config = dict(
    n_layer=11,
    router_score='softmax',
    head_dim=64,
    positions='alibi',
    tie_embeddings=True,
    init_std_down=0.0,
    lr=0.00239,
    warmup_steps=200,
    dataset='wikipedia_en',
)
Below are experts of layer 8 (counted from 0) of a mixture-of-experts language model. Rows are named router (the router's row for the expert), up (a neuron's input weights, with its number), down (a neuron's output weights, with its number) and show model dimensions 0-127. Each number is 500 + 40 x the weight over its row's rms, rounded and kept within 0 to 999. Numbers have three digits each.
Before each expert's rows: "comes before" lists some tokens at least twice as common just after its tokens as in all text; "raises" lists some tokens whose logits its average output raises strongly, later layers aside. This comes from a sample of Wikipedia text that the model never trained on. Tokens count by the router's weight.

# expert 54
comes before: ".", "0", "/", "5", ":", "6"
raises: "h", "mb", ".", "'", " miles", "M"
router:497474488519467533495432470468613500514430510491470575504571464453487498437502406484509422524523495505440451531509510481502457439473446495465468443423475454558455518495536527452526485489507552480539567545506519520493486534526492528557438418542530500426532541487504500514471545496508475558503565544481464587572443537511536538431514478472522523503534521504577503477571478447526494491491
up1:510522621519440479490459514521453498479504516457470478450545495484551498502472496524453486463568530468512541578472476468475472515553583465471495530529540498444522470511471505473407560441497552579506457478500547503468551568512500488507531531453519581532530490482367467495531412482491538440462505465455567506504462449453491514544549531500498494486483453492499577500466498544531470470437
down1:530530509514557528520437447511513466465482511555515580435596554451487525431493506493467465472410478487504511490507484447486567516573538425465506464451548515502512482526496475474473449423471509508511503448493565569497555490468520529531495506542477582500492510499460529507480495499515415548464601549536525549467539450477531530459572593513486501451468460519503441501474426562506489522494
up2:378509461462470451495544554481491493495528459439517522467481489501546536480407597427535523489523544550510493540529550498498486552523462485473493518529475450557532464500461506507484557458523492539522494518511532456552547484479436535444525476499491436505506489518467436455553429586486465468529581444436525483479486500494560535516509552587472432536497496458500506446559488458516521507410
down2:496537482443539519554512475545498460530481512472527459450521520425437490461497531536507541492521485526500455513466490510528479487572521463536404486498498535502508525563507466497495466540541535497525527446460484505487480501525598485452544484493575552491517496520452487467555537500503425574508447395393516614517462464508562482505525449563521521488461487486535559495509494517395438461444
up3:450450478517574486445474519488497590468487492545534500415440496505536440473536457389549424539566496505510489534562576459557441520566477512431538461489501521522493499561460495474522489497539614523551489547520481488491482479512527474472504557545502487471489539500486544443427555459543488491516474492474498468488480433556515542575440546550466451498459474505534508513527471482514569498489
down3:453477484502478476483534512633440466561513440506534467499416458492561493493527495513565461446482529478484514447509516489551456452479444487496527485509513486461465473531546516526513490521483482498517516484462535515490480524547524478523509446541572489504443564541486478419495527485498579642464470456476501597614540529440547443456469496484451571480496529491460493475508511479479526516525
up4:565529522488467476439529418471501550568472562451446481552550510530468503552511493487550539569581564529473515467478445482544471516450567439559475502522427486442439494440501539506471492529513443541538552508554566497462548477486479511462532477514570494499501510462498508422493534510486517511501399501517509503461519507407506401497561511519470576421480491493470495494492493513529559476508
down4:516434535512528473493538454494478471458472493549385587551477497554558495470541496523466473492531466429490505477555483498480507539485493506549546493476433481493502508449493490517524477451498479486444541474553494542457470485499549498505571425497469565556494420487488533475509516506549511378507525478541561461442469472561625483570520549467509504550508495434503515506490562480432552499482
up5:463461494460457467459461484501495528519485501493532470530493501431501475456534478574501529474565453476539529528526503493490507574494548488478491553498504442428501524481555494491514621426501500496421533452505481498581524458494518518512516516505548509595459526501493519433431438487505562474550552482449504495580507470413498446519466492482459609531424524451488535500513508531404501449473
down5:517519526515447512475464482450545524486517532543513492440484495372457489480535511471493472466493522488487503444496498495548466463512520499552501535402469484518504508468528483486422559568443533489538469482545509474516514443488543497472573496620475492470536517467484459476526584499512497630479545515465477562509480428485522550512582480463523480538541458514513604428456496504494558483508
up6:543467499553472510559442564435575435481502526471472510506519459446443550507519546585521485525499512460515557506440492537487513503558486520466450553515519570611583486523452476477525438551498522571498463428412466481484480520575493476499499529454513548526528478515469546444435503432529498479478423460501490509490536486483483514489500473570539481519455458563479506507490458522432454483556
down6:454557497476517558530493536516544456490514530552525496554500492526454564464455499474483488559450513534473566504459534542465553528488493535490453512442590545506522552474472525461544452534503491458461492545463523544482434525484419453604471486486480549536498482514498490483509548511515436562446416451477530472401599449568516525478451526450478487556511508482464501468562463469464445476531
up7:480444594520522431518545480516520456492514532438483475467481489540493511492460533449542512508554483563463458447458442504506529541519547455525533519415565492449558524562437515506443492500466578535517463456483499552432545517468455494464523446490496547519538451516487452471554458579479521490537592454457604499493540512483502513521533524528494477515458466484479548459506444440541449580514
down7:468539513525499528535492496461496507539510519472509494540502513446547551471485537479548591453559451554466363510470523471437536479497489466417520457499509407524464459480506466549535495479556521429494563539539518550487454478547540482442588450503466519427513542463487526532567508546421461499515477548455549500500553470557490563545556509516533494488480477489476550466459505465488446474458
up8:495448506434502489484465555519470557471450596486538504461478493476483521536519571466513594484438532470532489488558570514489526555489539470525466489545410578526480464458509532525554562565494467544479491516471510470481524519480509476543498519517568534471476517482552571475454494533485482481516453529464460467487488536433484497511469468541377503421402432487529533516521501574438511474515
down8:520487502579506508466523472426451494510481495482555492512462551522472458510505459436507492514456509484557529557558481482453534521571530468484419521551468521427537444559546476582475558508460502489503475463520447584446463538550492469500441395548457520471455504489525525518578573540533441592475524537566510457484462470459479515483497495448500491533464457495457531520537500495551574477515

# expert 25
comes before: "0", ",", ".", " million", "5", "6"
raises: "0", "9", "8", "7", "5", "6"
router:522490461461561511498526552479543452534426506455484442507493468510517499522539543560464575528501441561471509559556526439524534547467478564477474507472444499542499523511529555521472406562478494450525505524552555459570505498459529492559468454542507481468511542496481531530459480451499519371517535442428474531507440445524459438478493509537549496513444526547530523510541564536509501415463
up1:464447497525475419586499531516494566549531563501564569478541486449477494478530467523518448475433527503578563458433447554467547514496548526516471543487520534433456436498438484489508499501473490468567573424512530580492461462572501497456471528501500524501464436505469459431492539520529530543560516598486532501535516475492513475533523450490442502507463529406470476484458481545496488528509
down1:479441512462594490506591548472525501588565479523478501454534535536496567466522473479530545460439599525420468486505467583517503502497516433493521550512539547449472449504438556467513457481442525510496512460485551516471445509522464487506510501498469465504544497511477432479439515542449438485479507496460532447443594488578507513547554443521479501511517515466456540456463453551481479511561
up2:475485495474574513579568449540473474557498526446548484459535553560496413495455495446492498599503453509500466506532491477436573485504532561489513486580529563495448451549471492498530483478479440545477506505474499469445482461487531458467564510487463520519482525522542491484488503549493496497478493519442457508485513520449495519472463551517419594445570534520495522443455561534429401502445
down2:553586493507515574467529496501479536490509484532484540501471474512490490553525526462550454522580525520422485493453390507494500500447466460527545442541531535627496528525511489434491489526530455485516505497470517465543445528550489393452486495498480507546547530447412554483471489462533522445542527535488508468462403525476465554541438458498449541450565500472532478516526486489536510512444
up3:558480481487435535479491441522476507578518504478517500518556497539446451459453444494467534486484483444524530482471537584455518479515543491440454494494528588490439440541476476441544537524478467456483438530489530569499444510518527513440483538406516506609494528505548521435502496504441489488510517536566546457475520426559488529561507436553503441479557471546548436537467478544499532490514
down3:535559460408525555460456468533517546500474522465459504539528573515521540388428489501495427482485498482551444530535529518524497545449486496436489478519533445519469533507527537526513510467474426501475523483511542554569470539477488548500504545527527558511493488535465504554411446490477569446483493531473577459468390457462528535536465474490529459488543432563520478496477457499552487563535
up4:422475416531488517446538481553488525458545514533535459487525532496439515484518531540450513511465428478564498495517559524540504532516542476558478464449483561533504483511496483543548496471453526552531535542470519457512524450549539459502539479508526491562418494530582467426445582489513474526532477484431528520514525462517491473593451476543417558455499563449421487444461476477551547534490
down4:489481540480522518497483602538511421549509479457499510552521482499456574403513498491468482510525440519530473532529486523511486569484473444540456512465515541475469448462464453542503430437465455544436486520446436566474543523490457462450576381562512495531502512533495471480452554508533427573550496493466512510536478474549499518547535502498462536451523541508530561531496505465492569527564
up5:567464506522542470510467443511473523597522622451549507528443473499554425486504423516544459444486457521471541456504441475517495454573498580511490530527540449464470457440528482541504555466464497561459516424487506521425514484531481491502496540434551480490481462476571450502466527513553529542476473470525475540483520522475468483447456540477549529518466547462465583469484487461470515560455
down5:470431562530446451424442483509512513526492499564471524486589529460497497492520507514496477417471481499529537489509463446471463516450515520520497475500459579548525530545511487565504525501521470564485443504449495485493451431501521537449441431434609512481472524472528465516500489496493527475533518504486507449559506555547501452520402495570603467480609514528483553444476490507526527546473
up6:503479520496417391553426563449524495467501511562511491554400512418477478457599529508511469480630472543540523573527485507489446483500454508513513538520518496507460522526518454532515468432535463503506490477559526517441529501505490488513462570550434491495447479471489541522512546486511451470512489553525458515523537478467473502497522522505546544533510519474491430454538485449503534520384
down6:513502500507459489530485573461501437509452490574521494487547512442479499485440485490446517442497513541453420449474503493489500482487456488449513455433555454526509517383513490478504538536521539558454506549594501469548508515545496496564521487607474514516507546508506453527527461462512488531464533447473464532461559509446586590493478487552514450547487515473549484531634489500463499487515
up7:463519543487529517478504471454448556524522373453449586522488548556466512510487497538494538497520468469500509583514561482515439500552532481460426502466512521535472442493455536551562493514446541581528460473496480497517458536550456544488553476502469511486469428498565450504557509517491488470580530537488472530500494470446425614481550468538483540528464433476508520474454528475445449504501
down7:477545432493457512481499452509513571515486583579563489516614498489455474466437458508527492543467518464571504526534532512508471450467548464515462486479491459520484481518496452451505538541537525491439548570508517499543491490469502556458509506511504430560498477457514552479525478477525548524514508533602491494401532493517569479516539490480435406552492455471454517413431491442440495530504
up8:441531486488487466515533484489460567477539504481563516480510573446512445516443544566529542558461484494484438556473484521458539582524521565513529526482514475469414435468458478536518502484492472460472534536498506447573517534500515477443590505401517495496438500493544489483478481505442514513471562455580463518532521557522508517504506604495470575480532435503433507487443579507528493474453
down8:544561466449444520527481477530575455477516436435515498467500423543448557455521494513493499449483517539458441472492487520499534487491464443505526530490551541501487478521520540418462451471501520481532537461493509502519524570522478472609446457485524453606555506565574449532476489524508440478524501474493494522486460565463594593510556511450514500478427495467496529490500483575478508497436

# expert 52
comes before: " |", ")", "–", "),", " (", ")\n"
raises: " (", " |\n", " |", " |\n\n", ")\n", ")"
router:458540550589512492524493408570596476545515567438483512499543511553485522550496574445506462498481491500467455488511440463506475457589428527456522475456485485473504529517474518490504491480504552547553495494480581529470452451504549443440521441461471517451474388525525535539519581489534565511469514472494469459525493505525480494471458458514500452500529438544582475483485565501527506454510
up1:451431504473454419527552513438479518526485488519526473439503508493479404500447575514457459439527557490533475451493508478551448486520571524503444445537548496498406487462492495456463493498505516470489562534499561502581489446481526532464484481497478571492446545510511425543515495502492455522482541608548517471510577485498500502487545512558559475471524509548499553457549478444560504538421
down1:567452465512517475546459502570504537516486505456425482484455507537470471460571518473487506551397478486536550525458544529510561465420458492496545474438467551501562466552499513519517559539469527464466498483538495503473467596492501465524474509538462446495479506398543474477504412495556467565500518439470563586495468521496463536517475471527454511510467492484533565426532580483517476540473
up2:602510462499498538565608477507550555520503450427501485534471519448469528445440489510590533587507507539460473446466494540401466541449502465469564459540539477529445498456483466449427455530509492529575491522528410523510502544508509519523496506534513570470539513511473516455491509457491504546474506473459536506478517547469544495530473544419547526531441488421484507508512503492528462447529
down2:499520447472500407566511479553523500459524507475515501463450539471532461470501517530501567510544485494482544430502556511440563423446594494471484519498516467455453489463536534486503541555525502521572412515579495544539511460499453493530519536497464510495537475547531469498545427455470552386489539453463544502486452503503491454567488496484470430468543499518519533565475472506602489459453
up3:536528475491433456501553498494473506482560513541484504537501476497495515482450459488453492427523540529513527533407516604509499552487562488500474536514511526539483392500467521514458556560421504561509567516408483508480483485453531496508604527557493447476491530432504438450507574542507540530449506525448497479518600488436493529464546493498494533499527471459506445471475486425520511553454
down3:540549448470502482554473487475525514461514495563491452546557434499533475497496519523485510508495487469464484478492462517464483450488494506629461519514522445505434489467470493565473394468532476514569497579459465522532450417598528510521454491467502506509564565517551453507518549539508490550425544553508522570484550474545574496454401468483464455454499476541448489533506530489524521505486
up4:516537450477485480549533456479443536535563439474467503537498533482459458465506490516446479444494468551515486526478517505483503556523489536515452440486491510543437461479459463526461497508474531494547518391550484428550461540487506497513519573594571480520533532570510532463436482531472473511552410554515527448487568551465506457498529504532514487514479466525498452550507502450410400460581
down4:518525474480471466535480531455529526552555483460417465574463553494478491472485519432488476510455471515541497584522520484474508550528599469534495483536435523463594494517438485529485524514550497540523489431563507461500512534445564478487510479527568497517542557501480509518446562560467385513505505515425408540473545462463568480505459486526408517544480474509470477467511526512433514491487
up5:499531505465434436432530538474462498539479496578546554435483466442476538513477484572495571461514466456544494529401516518513514565520496488566472425455467445434518534472511575487477484482458557515502523589505483515534539491485539484480497508540477525513461520498477499416534511491535511521500531528571510472500479434541493482467484494404586475505446540441444456582505535520551490446531
down5:503479543510495494511559481534549418549436444481511548478530539503542527563531486479493473491436497483567480483548516421468475489538504458499526535515477577429493564468502462581486575536474418450518515479475507538523512428472532466493458489510495573487546498522578493541503464510495475550516521520474468426403542428480517498421520467399507509519520545524516478502570494539538450524440
up6:527453467469612495471470518464501502531558480522489430530433479487458467471454513533524446478596526504548608492459506560524462522478480445440484613464541520523490486456476488488467465520510518455531544532395465536483546478495550476545515477501505432475516525494459524487473490569494557527527484504503510463515577570537485475464478484532576514448520482432478500456463503464506486582448
down6:492563485461535454491447508513501497523446547433506520511487439556480494473468487570552472487486464535556509491528429561515478545539452556558479448515440554477434502497456488427548475490583508539511510467533485557483471422481512524496498479525509469471462563537496469586498484492429466372469485498532563480527469541492508525543479475536527569440560451480519555444500491511444492546561
up7:588555448475467512551471486504535508498458488354529496475481472510544494508509523542508481489532481471499510535455517504485480551519504480529458494469457455507475529477562457385526573540468534437486497529525532551515543539473428553522492543481497536519478511424495448458558557420429520491524529506487498563494547484454549456466396470482589541533469456495475489513530514456527502561496
down7:501501512569457493594532500498570434441428495500500453516432497519498485541438484514501564565458478468507515480487544449497495461471554519495463590492428478475545519475484465535506471476522558564463485493492420512528536523531546532554506526563451490446465562488554490574553509430458522496430587504482485469516491599503473513488462483503535465499527507475484445442528567465534506422505
up8:536511525474519636442458499489489485534480442524424438430400463459475506517461501503499470507499532491503503501538534563534432470471546538565470458504507523494542500469457556507454486585512503438544491507547538469483481533456524505484508466477556422520524496530463464492526534486549520468516521485462553472398526521576521520498526521512478552520488495524493533399551493392528457523449
down8:470457474580574496529534445481541484432519451508470485486476511508527530480537564579492463463489503470491518554553524549532458461523491451516516514539486483504517488484477553536506531476534496463551477526457529577452409447426505497527501525512498531536495493459538545497526459415452534413512532500542544438540525461544474469464571443457469461580451528506383525515450489491529577478467